Below are experts of layer 3 (counted from 0) of a mixture-of-experts language model. Rows are named router (the router's row for the expert), up (a neuron's input weights, with its number) and show model dimensions 0-127. Each number is 128 + 32 x the weight over its row's rms, rounded and kept within 0 to 255.
Before each expert's rows: "gets" lists some tokens that make up at least twice as much of what it gets as of all text. This comes from a sample of Wikipedia text that the model never trained on. Tokens count by the router's weight.

# expert 121
gets: "i", "a", "u", "j", "o", "ai"
router [167 111 171 123 128 121 154 165 144 154 104 144 169 137  96 117 130 110 128 125  32  81 115 138 173 134 124 123 117  92 134 151  73 170 131  65 124 148 123  49  99 145 132  89  88 165 142  99 150 133 118 140 160 146 154 154 139 124 121 103 133 167 189 176 100  96  98 119 147 121  54 100 146 162 111 187 128 106  88 121  50 170 145 101 131 107  92 123 118 174 141 181 169  78 118 131 120 113 176 107  99 125  91  99 163 147 148  94  76 112  44 134 100 109 139 145  91 142  68 112  76 132 147  95  77 113 144 112]
up0 [107 128 134  53 111 120 148 112 119 142 114  81  99 156 140 110 142 144  59 160 111 118 106  79 122 159 146 133  92 145 152  66 114 118  55 124  58  87 199 110 114 135 158 142 131 154 118 112 140 124 205 114 125 157 104  74 137 132  96 145 115 131  97  97 145 178 157 118 110 121 206 115 120 119 177 136 109 114  86  86 134 152 111 133  88 155 124 128 126 181 130 141 131 185 166 103 121 150 136  93 187 189 129 121 117 137 111 100 153 165  96  46 131  94  72 114 153 113 163 167 114 117  56 157 116 178  96  89]
up1 [ 80 165  89 128 151 141 182  90 120 100  79  84 113 151 188 193 145 106 135 101 142 142 116  86 147 162 161 112 201 120 136  95 105 120 132 152 103 154 151 145 142 147  71 200 135 120 137 119 116 118 187  81 103  87 102 204 147  71 145  83 143 132 168 107 172 148  96  93 155 115 108 159 100 117 125 124 182 128 141 130 116 161 156 171 156 113  46 128 134 121 101  62 146  91  74  36 186 155 115  95 141 106 152 102 157 134 141 118 118 111  77 135 136 100 144 128 105 142 127 127 160 145 182 127 128 110 130 150]
up2 [107 123  96 115 113 145 114 157 204 142 136 151  97 163 193 124 101  96 151  92 135 113 117 149 108 140 119 165 170 128 159 115 148 105 115 110  96 148 145 140 190 151 145 150 122 116 103 151 175 185 147 166 150  63 151 162 155  78  78 145 133 108 104 164 104 151 119 114 181  89 155 143  80 131  74 111 141  94 153 129 119 126 125 105 126 115 122 108  64 157 122 165 193 191 141 169 105 137 130  91 190 127 156  87 209 169 116 109 136 121 106 110 133 154 142 162  45 180 139 217 132  99 118 130 139 153 164  93]

# expert 25
gets: "as", "is", "um", "us", "uc", "che"
router [ 90 117 182 138 203 128 155 177  67 233 123  99 172 137 149 152  87 170 184 135 108  93 172  90 157 107 120 101 155  70 170 102 116 187 134  73 119  93 105  71 166 137 147 140 118 114 142  26 122 110 108 125 172 128 108 140 119 126 127 114  95 200 115 167  97 122 146 109 195  95 104 124 131 137 142 124 124 149 140 120 128 149 131 101 121 110 122 164 160 140 115 132 158 112 150 161  98 123 162 124 141 140 121 147 124 178 146  93 119 135 112 165 100 120 146 173  72 122  46 142  72 102 140 126 115 136 143 147]
up18 [130 118 144 152 116 110  90 117 150 123 113 120 125  66  45 141 149 152 139  83 107 155 112 149 107  88  89 128 165 137 143  87 138 143 150 162  81 143 104 133 107 121 208 141 147 141 123 106  80 193 146 175 121  86 171 171 106 160 165 108 135  97 145 126 195 105 122 134  81 117 169 139 154  62 118 137 196 119 129 152 183 143 195 172 127  85 113 111 141 118 141 135 108 170 106 103 109 102  75 160  80 126 197 101 132 127 140 141 125 140  75  92 115 112 156 140 149 163  97 208 120 106 156 125  70 171 168 157]
up19 [162 129  80 103 118 145 100  96 124 135 104 204 121 146 188 131 130 128 113 115 157 108 159 140  94 133  76 128  91 112 117 151 169 123 118 139 157 128 124 159 116 165 182  89 119 143 164 135 111 159 116 117 171 176 131 111 136 153 121 139 150 184 106 128  93  88  93 101 146 151 177  83 104 178  88 115 221 144  93 158 150 153 174 195 105 196 144 116  89 157 161 135 146 113 103 105 113 115 107 138 167 103  92 102 116 120 195 134  69  96  87 191  93 120 134  96  91 116 124 107 156 160 141  96 169 210 114 180]
up20 [201 160 173 125 103 109 112 177 153 156 141  79 119  89  65 185 104 122 141 124 115 141 112  74 157  85 138 148 151 159  68  44 120  67  96 133 154  98 142 110 137  99 120 108 101 102 132 118 145 166 135 147 143 156 153 109 167 160 193 137 124  82 163  99 144 128  86 133  74  91 101 115 158 109 125 165  80 131 152 154 173  94 171 126  99 147 104 136 105 118 112 108 178 185 131 111 136 114 149 153 144 109 152 174 128 170 136 122 116  91 189 159 126 108 137 134 175  72 108 118 131 206 143  97 161 166 197 140]

# expert 52
gets: "aged", ":", "age", "″N", "Personal", "A"
router [ 95 143 143  61 186 121  92 164 140 117 105  90 126 137 119  94  67 163 146 142 129 114  82 161 145 195 118 141 122 115 189 110 124 126 116  82 146 110 114 121  71 108  82  95  83 120  97 116  91 145 130  98 184 168 126 140  82 143 136 114  91 111 135 163 145 120 129  98 151 109  94 134 139 137 233 151 134 152 181 163  44 252 131  89 102 137  93 134 130  82 101  99 120  99 134  92 156  97  65  85 159 149 101 120 102 126 151 134 140 164 159 122 144 129 112 119  97 153 128  89 115 147 122 100 111 118 159 120]
up12 [139 165  86 118  70 114 162 100 136 120 165 132 143 127 136 119  71 128 116  77 153 160 135 109 129 154 145 148 134 126 157 148 132  13  94 133 112 184 125 145 130  67 190 135  88 170 116 163 191 190 183 160 166 177 127 147 135  86 132  69 133 125 109  91  86  80 148 155 133 118 135 103  75  74 132 143 167 111 113 108  97 136  84  97 161 146 137 105 103 147 160  87  81 139  96 151 151 123 112 147 169 109 127 122 150 128  99 129 156  69 127 105  73 126 112 110 125 155  52 169 119  95 186 103 109 128  88 133]
up13 [122 196 182 130 130 126  93 157 122  87 104 145 109  92 127 159 112  73  72  89 152 140  42 136 150 132 146 128 122 115 153 144 182 141 100 117 147 145 167 157 100 130 183 173 145 137 132 162  85 131 137 117 149  55 147 153 185 162 137 163 157  94  73 128 165 130 181 151 169  95 179 126  80 123 123 140  98  97 120 152 129 149 138 141 116 137 140 110 160  89 117 119  78 121  79 163  90 110 119 147 101 129 125 105 104 168  87 169 142 122 146  86 102  38 130 158  92 186 168 131 111 124 212 145 144 134 181 152]
up14 [140 161  89 130 140 108  94 129  87 169 116  69  99 160 148  73 142 124 139 127 120 198 166 169 157 117 134 145 153 174 133 134 153 127  99 152  98 112 101 133 136 138 171 179 128  96 179 144 106 138 103 129 123 106 134 132 145  44 170 131 201 124 123  77 143 126 104  96 119 180 169  88  90 124 156  93 156  89 150 134 138 127 210 126 116 106 129 139 131  58 135 167  62 147 142  64 120 114  96 170 202  94 127  95  68 137 167 131 133 134  71 127 121  99 168  82 125 111 121  87 154 138 177 128 182 130 141  97]